Weights of a small mixture-of-experts language model, trained from scratch on English Wikipedia: width 320, 40M parameters.
Below are experts of layer 9 (counted from 0) of a mixture-of-experts language model. Rows are named gate (a neuron's input weights, with its number), up (a neuron's input weights, with its number) and show model dimensions 0-79. Each number is 50 + 15 x the weight over its row's rms, rounded and kept within 0 to 99.
Before each expert's rows: "gets" lists some tokens that make up at least twice as much of what it gets as of all text. This comes from a sample of Wikipedia text that the model never trained on. Tokens count by the router's weight.

# expert 7
gets: "\n", "\n\n", ".", " |", ", ", "}"
gate0:40 37 18 70 44 55 34 58 56 41 56 99 54 38 58 61 43 45 54 43 67 81 60 58 36 62 38 56 57 54 51 72 44 80 67 31 20 13 43 58 53 48 84 58 53 54 87 49 55 34 41 68 52 40 39 47 66 50 27 65 56 58 63 05 46 64 54 37 64 55 33 31 51 32 45 44 66 21 49 73
up0:38 38 48 53 69 80 68 19 51 54 20 40 59 35 39 38 52 63 19 28 55 49 44 54 71 43 59 58 42 46 54 73 69 53 63 27 53 43 61 40 39 59 32 15 36 57 48 23 61 63 35 86 37 70 59 50 19 56 83 46 28 48 66 73 73 78 38 62 40 37 62 39 37 40 30 64 83 49 54 57
gate1:57 43 58 65 69 60 68 72 35 60 30 12 63 41 64 48 40 47 52 49 36 51 44 47 45 43 28 34 51 33 54 59 62 63 59 45 59 46 63 56 42 53 59 67 23 41 38 55 52 69 53 27 66 35 61 32 39 47 55 76 25 54 61 56 44 51 47 27 45 40 60 45 61 46 59 68 57 57 48 63
up1:40 59 41 36 41 46 42 75 66 49 62 74 52 49 46 54 75 25 43 31 52 63 79 60 48 62 48 68 58 48 40 17 47 43 63 49 47 50 36 56 19 58 48 36 82 54 46 26 47 49 40 76 33 57 61 71 63 50 38 21 62 37 38 54 51 30 60 76 42 51 53 64 43 66 66 30 47 55 57 19
gate2:64 48 70 36 34 28 60 29 44 58 52 60 41 79 32 71 41 36 52 35 56 33 61 53 56 22 58 49 46 54 27 40 48 50 60 73 22 59 50 56 10 30 99 67 41 54 56 54 56 43 42 41 45 43 43 52 65 52 54 51 07 57 55 54 45 55 69 45 53 39 65 55 58 42 41 63 57 46 29 51
up2:26 58 34 62 55 78 43 75 48 39 51 42 69 17 60 38 55 60 57 69 42 46 52 58 36 61 62 86 63 45 72 57 61 56 35 37 57 64 55 34 65 57 21 46 39 48 69 33 21 60 83 54 58 55 72 36 44 46 63 43 72 61 52 40 46 59 29 80 53 71 31 64 26 62 43 21 44 58 58 64
gate3:29 61 47 33 47 56 58 71 63 67 68 46 55 55 45 51 21 50 76 31 56 43 31 70 67 49 52 56 62 70 46 68 49 39 38 67 42 55 37 35 39 55 45 51 44 46 47 76 71 61 47 23 67 73 48 44 36 61 17 34 42 49 65 65 53 70 82 60 42 56 19 69 55 43 31 55 64 51 49 44
up3:51 49 35 66 73 30 38 44 43 66 40 75 35 35 49 76 66 68 40 40 55 37 44 46 50 57 49 43 33 51 80 48 45 51 49 35 32 46 33 39 65 58 43 37 74 59 61 39 27 66 60 43 52 65 50 71 93 58 64 53 47 37 49 52 52 29 55 19 30 54 42 50 63 62 56 44 37 32 56 44

# expert 5
gets: "1", "2", "0", "| ", "3", " | "
gate0:69 41 39 34 49 78 25 82 40 65 35 63 63 49 70 27 49 42 49 45 57 63 82 49 41 40 59 29 46 53 45 51 15 53 52 70 43 76 80 67 34 28 69 46 39 67 40 45 59 40 48 49 68 30 70 41 60 38 69 60 24 64 47 54 52 47 79 41 42 63 67 47 49 35 67 46 49 58 57 61
up0:26 65 55 45 30 28 26 52 55 56 36 44 59 28 58 34 61 34 45 57 36 43 38 55 64 29 10 48 52 87 49 56 54 76 40 13 52 35 01 45 67 66 54 42 63 42 56 15 44 57 60 64 48 36 55 43 18 59 48 63 51 29 42 48 59 19 59 68 58 37 36 29 46 91 22 62 32 80 54 56
gate1:63 69 35 73 41 37 88 35 39 65 39 65 74 44 43 66 47 28 21 38 45 46 43 49 58 33 54 58 31 61 36 58 52 54 72 67 60 58 29 24 60 47 36 63 45 54 46 64 31 36 57 53 55 60 59 37 57 66 50 42 58 46 56 63 67 70 55 47 33 45 56 48 89 47 33 31 53 52 53 59
up1:41 54 75 74 28 61 45 60 38 59 25 53 49 60 61 46 78 40 67 54 47 53 49 71 66 50 49 36 65 41 76 55 55 86 40 37 50 39 82 79 34 58 66 62 50 53 61 33 45 63 48 67 34 57 35 43 31 41 63 56 59 35 34 32 64 43 60 30 45 34 53 36 51 59 72 49 20 26 35 64
gate2:72 77 37 88 52 55 44 67 41 45 27 50 33 99 53 16 30 71 30 75 26 41 40 39 31 64 47 60 27 49 91 45 45 42 58 57 45 50 47 44 31 55 49 27 46 12 70 34 65 52 38 25 27 60 67 59 57 63 55 50 48 48 69 46 45 53 39 71 56 58 58 48 41 57 60 71 48 49 19 23
up2:27 38 43 36 62 57 50 79 55 47 62 57 59 87 43 36 53 90 37 45 48 52 67 62 45 39 73 37 49 55 58 35 82 41 55 37 35 59 51 37 50 37 53 43 54 49 47 34 52 47 58 42 13 68 70 68 50 38 18 50 38 19 58 49 47 53 70 55 62 65 55 47 72 66 76 66 85 23 52 47
gate3:54 60 33 57 63 32 46 66 56 76 31 40 87 45 53 70 42 41 33 48 37 41 46 76 40 41 51 77 44 87 52 31 40 63 46 31 41 68 36 23 67 54 43 68 19 50 39 20 65 48 35 46 32 47 54 28 54 74 57 43 66 37 62 59 41 34 43 37 55 33 50 40 71 44 51 19 47 34 63 32
up3:58 50 22 36 55 35 52 50 45 39 49 30 33 62 67 49 56 61 49 21 54 74 57 46 34 58 51 56 41 48 45 37 38 34 58 16 58 67 61 63 29 73 49 42 54 41 53 73 57 50 35 51 33 50 62 80 73 54 57 26 59 34 58 64 68 66 67 59 42 63 63 33 42 54 56 67 75 70 53 31

# expert 4
gets: " and", " to", " was", ", and", " or", " is"
gate0:59 48 58 38 43 43 47 49 62 49 21 60 65 38 46 04 39 61 46 28 91 49 40 65 39 42 37 60 59 51 51 50 64 45 51 43 41 38 63 40 43 01 28 60 50 64 39 73 50 64 38 42 45 53 53 45 38 57 53 34 62 43 56 53 57 37 46 42 39 40 47 60 40 58 56 65 38 48 48 49
up0:28 79 60 50 65 53 52 39 62 43 55 70 45 63 57 69 43 30 57 48 36 71 43 56 11 29 79 36 74 53 51 48 55 68 61 18 53 51 36 68 51 59 51 69 52 32 32 33 42 63 68 57 60 60 69 33 62 44 50 78 56 11 39 37 11 45 32 60 25 53 68 66 70 27 45 35 59 73 50 52
gate1:99 47 53 46 74 43 59 35 37 52 32 53 71 39 67 38 50 16 81 64 52 50 75 40 38 60 57 73 32 54 49 65 46 45 45 53 23 37 53 31 59 60 48 50 53 57 33 44 45 47 43 52 49 37 27 48 44 40 44 58 40 83 29 67 53 41 27 39 65 57 48 49 46 55 64 46 53 48 38 60
up1:33 63 52 35 57 54 47 40 63 48 57 90 44 54 45 48 45 83 67 58 22 56 46 56 38 31 78 42 56 54 60 63 73 55 55 50 59 68 36 51 56 15 54 62 49 40 55 66 78 41 59 26 45 47 62 41 39 71 43 64 36 40 53 43 55 31 37 66 62 73 68 61 35 30 61 46 60 68 39 59
gate2:67 43 46 48 47 53 52 52 54 63 40 53 54 61 55 57 57 51 08 53 22 36 43 20 84 71 53 34 45 47 66 42 52 55 50 49 42 26 31 17 74 44 63 40 34 38 53 62 41 73 58 39 44 60 65 32 50 35 37 48 45 47 43 64 48 60 41 98 68 45 62 32 60 29 73 51 25 75 53 71
up2:28 52 41 56 40 38 68 52 72 57 69 33 38 12 67 49 55 68 73 63 67 56 78 76 38 43 32 34 58 68 60 56 43 42 44 56 44 61 43 23 37 17 50 52 63 53 40 48 51 44 37 67 60 49 19 39 54 69 74 54 43 62 49 57 47 46 49 37 58 64 52 58 49 65 70 21 57 29 55 21
gate3:53 36 52 43 54 57 44 59 38 25 61 73 55 37 43 74 62 90 64 29 31 59 48 34 59 57 46 41 53 53 60 54 19 67 56 57 59 59 54 45 38 59 61 43 44 35 64 24 54 69 66 49 29 65 62 46 57 56 52 61 68 47 28 51 60 55 65 60 47 51 37 57 55 45 26 37 43 34 41 16
up3:51 36 64 54 22 44 60 66 35 62 37 59 47 48 51 60 60 79 34 38 55 27 30 39 36 65 50 48 36 74 30 40 30 53 42 32 32 39 57 35 12 50 57 57 57 58 40 28 27 73 67 43 53 40 61 66 52 36 48 38 56 66 54 52 61 86 52 62 49 54 48 46 46 58 31 57 49 20 53 50

# expert 11
gets: " the", " of the", " The", " in the", "The", ", the"
gate0:45 56 14 64 39 49 47 42 63 34 59 36 47 54 63 48 38 65 50 57 72 38 36 53 67 53 64 50 62 48 32 75 50 37 47 72 67 66 45 53 31 34 63 48 62 55 27 41 38 52 41 62 36 45 12 49 45 58 59 62 33 42 69 60 82 46 68 40 54 62 55 56 44 54 38 62 42 34 52 78
up0:43 31 78 38 70 45 60 42 55 55 58 63 62 54 10 27 52 28 52 30 49 62 36 62 48 42 29 71 62 82 44 25 28 71 55 35 51 25 47 54 56 49 55 50 65 65 62 82 57 49 79 57 67 27 77 65 56 58 61 47 58 45 67 34 44 61 51 56 42 57 55 33 67 67 52 42 46 85 46 68
gate1:48 56 62 58 48 32 38 70 36 45 56 53 76 57 53 47 42 26 52 39 55 40 61 93 58 63 41 74 14 71 68 47 37 55 31 47 60 41 41 46 38 30 51 48 27 49 55 42 77 41 71 43 25 44 27 49 17 79 56 28 50 79 64 28 39 59 63 57 75 45 42 45 50 44 42 27 46 61 45 36
up1:61 55 34 40 47 46 59 75 47 71 33 66 19 59 52 63 50 69 65 49 75 43 51 60 63 35 56 53 75 61 42 33 57 50 64 55 49 76 59 31 62 60 45 42 30 69 25 38 35 63 50 43 64 29 69 46 53 35 47 49 26 50 39 14 73 39 34 39 45 45 52 59 47 48 45 65 37 54 78 38
gate2:64 48 41 34 59 57 27 59 46 48 39 59 79 52 60 55 45 43 74 36 61 53 75 72 46 41 27 54 36 66 60 75 28 27 59 36 73 59 52 38 31 36 48 60 45 70 58 54 31 68 30 56 49 32 35 56 60 90 21 34 46 42 51 33 45 29 47 53 51 67 50 63 56 69 48 74 47 71 36 21
up2:49 66 48 61 57 69 53 49 62 72 59 19 51 45 26 52 46 63 30 53 34 30 57 46 54 59 52 48 49 21 50 40 56 46 66 72 49 50 45 47 46 75 60 64 28 42 56 39 54 69 79 33 49 70 48 52 65 27 72 66 56 52 25 47 27 52 42 62 59 48 94 60 56 51 48 64 17 39 60 55
gate3:73 42 85 21 54 51 60 57 47 50 69 68 42 60 27 57 32 36 57 33 78 53 36 42 47 44 54 19 61 56 32 55 55 54 83 41 31 51 38 48 18 48 63 45 75 26 59 74 42 66 23 48 39 53 68 16 99 42 45 39 58 54 42 75 51 43 72 48 57 57 55 42 54 48 52 54 43 17 58 55
up3:59 60 63 73 85 41 37 58 54 38 51 44 52 37 57 60 74 35 23 16 69 52 75 42 69 30 40 32 40 57 58 59 63 34 45 19 36 51 37 45 29 30 24 38 61 31 20 72 53 32 47 68 45 32 43 44 36 59 51 44 50 25 48 24 46 55 47 21 29 41 55 67 51 35 49 35 29 56 77 44

# expert 9
gets: ",", ".", "\n\n", "\n", ", the", ";"
gate0:26 60 41 51 38 47 50 61 47 64 52 67 48 57 67 39 36 44 38 50 64 57 44 59 65 43 50 50 49 63 63 69 39 41 75 29 35 26 73 57 60 82 54 32 64 70 52 44 38 52 52 36 52 77 52 41 64 30 73 34 46 42 65 44 64 42 44 47 75 50 58 50 43 69 26 36 35 79 47 56
up0:52 89 43 58 56 36 46 40 80 61 65 67 56 44 64 31 36 53 38 52 52 51 43 30 52 33 43 57 71 58 68 68 43 61 69 32 57 25 44 55 43 48 49 41 62 65 57 53 41 40 66 99 36 70 63 40 27 45 56 37 55 36 69 69 44 69 39 37 56 56 39 44 41 63 37 72 38 53 39 36
gate1:44 44 65 57 59 55 40 43 27 47 76 50 50 54 28 39 59 39 35 58 42 56 23 56 49 29 35 51 63 45 50 63 40 80 95 35 68 42 50 61 55 39 22 47 04 58 52 70 86 41 36 57 39 25 41 35 41 48 27 57 73 83 63 61 63 47 52 38 53 25 35 61 56 62 77 62 63 50 50 54
up1:42 33 79 56 47 48 44 25 41 63 70 54 65 31 49 33 56 46 43 55 22 43 48 63 33 71 50 60 55 22 58 29 52 89 71 36 43 60 43 46 63 52 09 69 35 45 57 45 72 26 67 45 31 27 48 43 52 51 50 67 60 73 50 69 39 40 36 14 42 61 19 41 39 71 42 48 33 42 43 27
gate2:69 21 68 33 34 43 42 57 49 59 55 44 26 47 18 39 33 67 42 71 64 64 51 37 33 52 51 39 63 65 37 55 24 34 45 74 48 68 62 62 37 73 46 67 74 41 45 61 42 42 34 50 30 41 46 78 66 50 73 44 09 55 40 38 51 46 33 21 32 64 49 65 54 54 45 34 78 32 50 41
up2:69 32 49 39 53 41 48 40 47 27 38 71 33 53 41 56 35 74 52 67 72 57 42 44 33 58 70 42 44 87 47 49 21 69 54 71 72 60 53 87 44 50 46 63 54 35 43 46 35 50 49 45 44 42 55 75 43 38 78 39 41 64 74 41 53 61 51 33 73 68 48 45 43 57 55 63 93 41 60 66
gate3:53 85 29 59 69 49 56 49 38 69 64 68 40 50 51 41 48 33 63 42 87 52 46 46 43 25 47 57 29 67 60 51 40 42 73 60 44 33 45 35 97 65 45 49 55 41 60 37 62 45 60 62 44 51 58 42 40 34 56 47 43 34 67 44 72 47 81 27 51 74 34 27 53 59 64 86 45 48 51 79
up3:39 61 27 55 69 55 53 54 46 78 79 55 43 58 41 48 33 32 57 46 68 45 43 35 40 47 44 73 54 44 51 35 68 44 89 33 43 20 53 36 73 36 61 32 56 20 46 58 61 55 51 62 40 89 53 59 47 37 56 66 60 34 41 56 55 50 66 30 65 50 59 34 56 45 44 76 55 50 37 62

# expert 14
gets: " | ", " |", " to", "0", ") | ", "- "
gate2:65 49 47 24 22 54 43 65 54 42 38 62 60 35 42 10 38 57 58 44 47 35 55 69 59 37 39 73 38 43 42 66 47 27 52 31 46 89 34 33 32 15 41 57 57 28 48 27 58 46 30 49 46 22 45 38 42 09 57 38 35 38 53 20 47 61 33 48 51 53 84 57 49 57 63 35 48 34 60 55
up2:49 53 64 75 43 50 62 48 48 48 45 38 41 79 23 43 67 44 25 36 58 62 50 72 53 63 70 39 60 58 37 46 69 62 52 51 55 44 47 63 71 50 41 35 27 44 46 40 44 46 56 62 35 47 39 57 61 58 70 74 25 64 70 31 58 82 65 58 50 64 55 23 25 50 58 45 54 63 25 50
gate3:47 54 42 43 46 54 36 63 64 43 56 17 56 69 17 60 55 43 55 67 57 50 30 45 32 69 62 55 48 28 25 39 50 52 26 60 30 26 60 51 21 70 73 56 50 55 48 81 29 78 49 53 40 48 56 22 71 39 57 38 45 83 33 33 43 56 53 84 45 50 52 73 52 35 62 93 53 40 20 58
up3:46 70 17 49 61 43 30 69 48 45 42 57 36 38 33 61 52 72 54 56 26 49 43 52 54 62 52 55 31 40 44 48 26 43 47 53 42 14 43 50 24 63 36 46 36 40 61 69 42 74 47 70 29 33 68 32 45 50 82 39 65 72 34 62 71 55 72 67 40 54 60 89 53 60 67 65 64 31 34 68
gate4:63 47 35 45 49 71 69 75 27 88 40 53 49 50 68 59 41 58 60 30 48 45 46 38 58 45 59 70 37 39 35 54 37 62 29 47 28 56 44 45 62 37 54 71 60 75 60 44 51 47 69 73 58 51 55 43 59 68 44 37 72 32 95 69 46 59 63 73 45 68 58 04 40 25 20 40 22 69 67 56
up4:50 48 50 32 44 28 48 49 42 50 58 34 26 48 26 67 64 80 81 65 35 09 46 45 54 71 61 45 55 63 45 65 46 33 62 62 69 69 38 64 71 51 29 47 70 36 37 80 55 47 42 53 36 32 46 69 41 52 32 67 21 20 51 40 32 52 37 36 65 77 58 44 62 42 63 57 41 40 27 37
gate5:46 56 31 51 61 61 48 47 30 35 76 48 54 39 58 55 43 45 47 30 54 55 15 61 33 47 32 45 33 44 34 48 32 57 45 39 24 56 86 49 26 41 65 68 40 58 44 72 56 60 52 69 71 50 43 69 31 43 54 62 53 46 56 31 29 06 60 50 46 36 53 61 50 37 44 64 92 48 29 58
up5:52 51 39 39 59 50 12 58 51 64 42 66 54 43 59 38 57 43 60 50 41 43 70 63 53 53 56 56 46 63 50 14 51 61 24 37 36 30 41 53 78 44 59 32 70 75 65 37 56 42 36 53 32 25 32 30 33 43 36 37 16 30 57 58 52 65 47 31 60 61 59 38 48 47 83 50 69 40 44 53

# expert 13
gets: "\n\n", "\n", ", ", "=", " by", ":"
gate2:60 50 52 30 56 49 32 34 60 53 45 56 74 60 51 70 45 50 31 84 36 63 49 19 31 73 52 55 46 64 33 66 47 39 37 38 34 41 46 58 46 32 64 24 66 34 23 51 38 50 61 58 27 50 61 87 77 41 68 67 43 46 35 53 42 38 25 48 60 45 56 54 40 36 34 52 87 44 45 51
up2:37 36 46 41 49 85 50 56 47 33 66 60 34 35 66 98 35 37 62 24 55 39 26 54 23 51 46 46 43 73 38 36 65 63 51 47 14 34 81 48 27 78 52 68 50 81 64 43 40 53 24 39 18 48 62 26 44 20 52 63 56 20 46 53 64 34 53 68 04 55 56 44 57 24 32 48 47 46 55 65
gate3:62 59 26 57 69 51 62 61 76 53 47 55 58 38 51 44 54 30 67 33 49 47 53 66 46 42 27 53 61 44 63 81 64 45 15 49 42 52 41 61 60 54 58 57 38 67 30 48 19 43 22 40 47 59 47 45 53 59 49 50 40 47 50 44 98 54 47 17 47 69 31 50 53 29 59 64 36 43 31 50
up3:52 45 44 32 40 66 49 36 45 66 50 51 79 46 25 21 40 31 54 69 37 58 65 45 70 76 39 43 35 61 46 58 63 40 51 45 60 58 35 57 26 50 65 68 36 58 55 37 46 52 19 54 57 68 44 54 55 50 47 49 28 35 50 62 51 41 70 43 79 49 58 40 63 29 55 42 65 40 59 99
gate4:45 75 59 29 65 39 31 41 41 42 32 51 28 62 45 55 18 29 37 35 57 61 43 52 42 62 62 41 81 52 44 41 44 37 81 47 57 49 36 38 43 62 45 31 56 15 52 55 55 47 38 45 79 36 46 51 80 37 62 58 49 56 44 49 65 61 62 39 24 63 40 48 43 24 61 69 51 58 79 58
up4:41 42 63 56 68 46 90 44 72 31 38 35 27 56 28 47 65 42 58 35 55 29 41 71 67 43 44 49 49 42 54 72 45 58 56 52 48 46 50 61 25 67 67 71 45 29 38 62 60 23 65 56 40 26 44 18 49 49 38 35 44 39 72 23 58 43 99 31 26 50 63 47 65 78 74 37 62 61 47 33
gate5:72 69 36 46 63 48 54 47 45 31 44 65 39 46 66 56 76 57 47 45 49 51 61 03 32 28 13 34 23 54 68 46 45 72 40 33 55 37 39 59 43 57 60 39 58 48 65 30 49 36 21 45 66 72 50 65 54 42 75 45 62 48 46 74 27 18 58 57 57 44 53 60 30 51 34 50 49 60 58 43
up5:69 49 48 26 62 55 65 21 42 59 36 70 55 50 58 62 55 71 42 61 65 48 47 53 50 54 31 29 43 53 43 64 64 68 42 54 41 45 54 68 33 59 47 60 50 40 49 62 44 35 33 41 37 44 56 53 35 42 99 44 43 51 65 55 64 42 42 31 93 49 35 35 11 50 58 61 25 49 50 67

# expert 0
gets: "1", "2", "–", "3", "-", "6"
gate2:46 53 53 41 59 62 57 66 60 59 59 21 55 51 58 44 59 62 40 30 18 34 62 32 31 41 41 29 38 42 54 27 54 59 51 31 99 45 49 53 44 64 41 67 70 44 55 54 37 34 31 48 49 36 17 56 43 40 60 48 45 62 49 34 38 44 56 21 29 62 63 43 45 49 43 39 32 86 31 41
up2:53 73 50 00 55 55 83 62 43 35 73 33 50 19 38 60 47 87 27 33 62 40 51 55 71 57 52 48 60 56 74 40 55 60 47 46 40 67 56 45 52 53 48 45 63 60 61 34 52 59 67 54 55 47 78 54 67 59 29 78 64 60 43 74 64 38 30 72 74 58 45 23 46 41 88 47 36 37 56 36
gate3:39 34 46 71 52 46 68 55 51 46 65 64 59 25 72 33 47 22 27 53 73 48 45 77 75 62 44 74 34 64 41 73 47 45 52 52 38 27 70 38 65 68 47 57 44 62 57 39 76 24 58 53 35 39 45 22 35 54 51 42 57 29 37 76 52 48 70 62 34 47 61 50 61 53 58 42 54 46 56 61
up3:49 43 83 22 35 63 40 92 66 36 33 75 47 46 62 53 94 54 60 78 52 29 74 72 47 37 47 64 48 40 47 28 81 44 51 50 81 48 54 65 45 55 41 56 70 36 71 27 86 56 42 83 75 62 47 59 50 57 39 42 59 63 31 49 49 39 48 24 29 36 55 46 50 55 65 15 74 29 36 52
gate4:50 62 62 53 50 64 74 35 65 67 41 59 60 50 57 59 51 34 44 43 54 44 45 43 55 50 39 51 38 77 40 31 36 62 60 46 68 44 57 65 34 40 59 56 51 66 56 58 46 25 40 76 45 23 61 78 38 45 52 56 60 63 73 73 46 56 50 52 48 54 42 33 48 56 29 42 49 49 91 43
up4:88 90 46 33 49 74 66 41 48 58 44 41 60 61 45 55 48 32 45 47 36 40 42 39 86 55 52 51 39 62 51 36 44 74 52 33 66 67 52 25 29 41 62 53 52 65 60 65 54 37 34 52 39 49 64 71 53 20 52 73 52 60 53 51 47 50 54 58 38 65 60 31 53 71 31 58 20 28 62 33
gate5:63 45 52 47 43 64 48 84 29 33 47 65 36 56 45 25 69 48 43 28 40 39 54 56 61 45 34 47 74 48 17 47 42 59 51 65 57 52 43 46 53 75 54 54 58 35 93 35 66 59 50 51 68 56 55 49 65 14 47 61 53 55 77 39 50 24 44 45 64 54 59 67 32 44 57 47 44 36 59 54
up5:53 76 73 45 59 50 20 40 52 48 51 58 49 39 80 66 32 66 39 76 40 27 57 51 55 51 45 49 30 43 69 48 39 35 61 63 40 51 57 52 65 33 37 49 32 60 66 60 52 66 59 46 44 60 53 36 58 57 61 69 52 61 37 66 59 75 37 50 46 60 66 55 44 54 62 53 55 68 10 39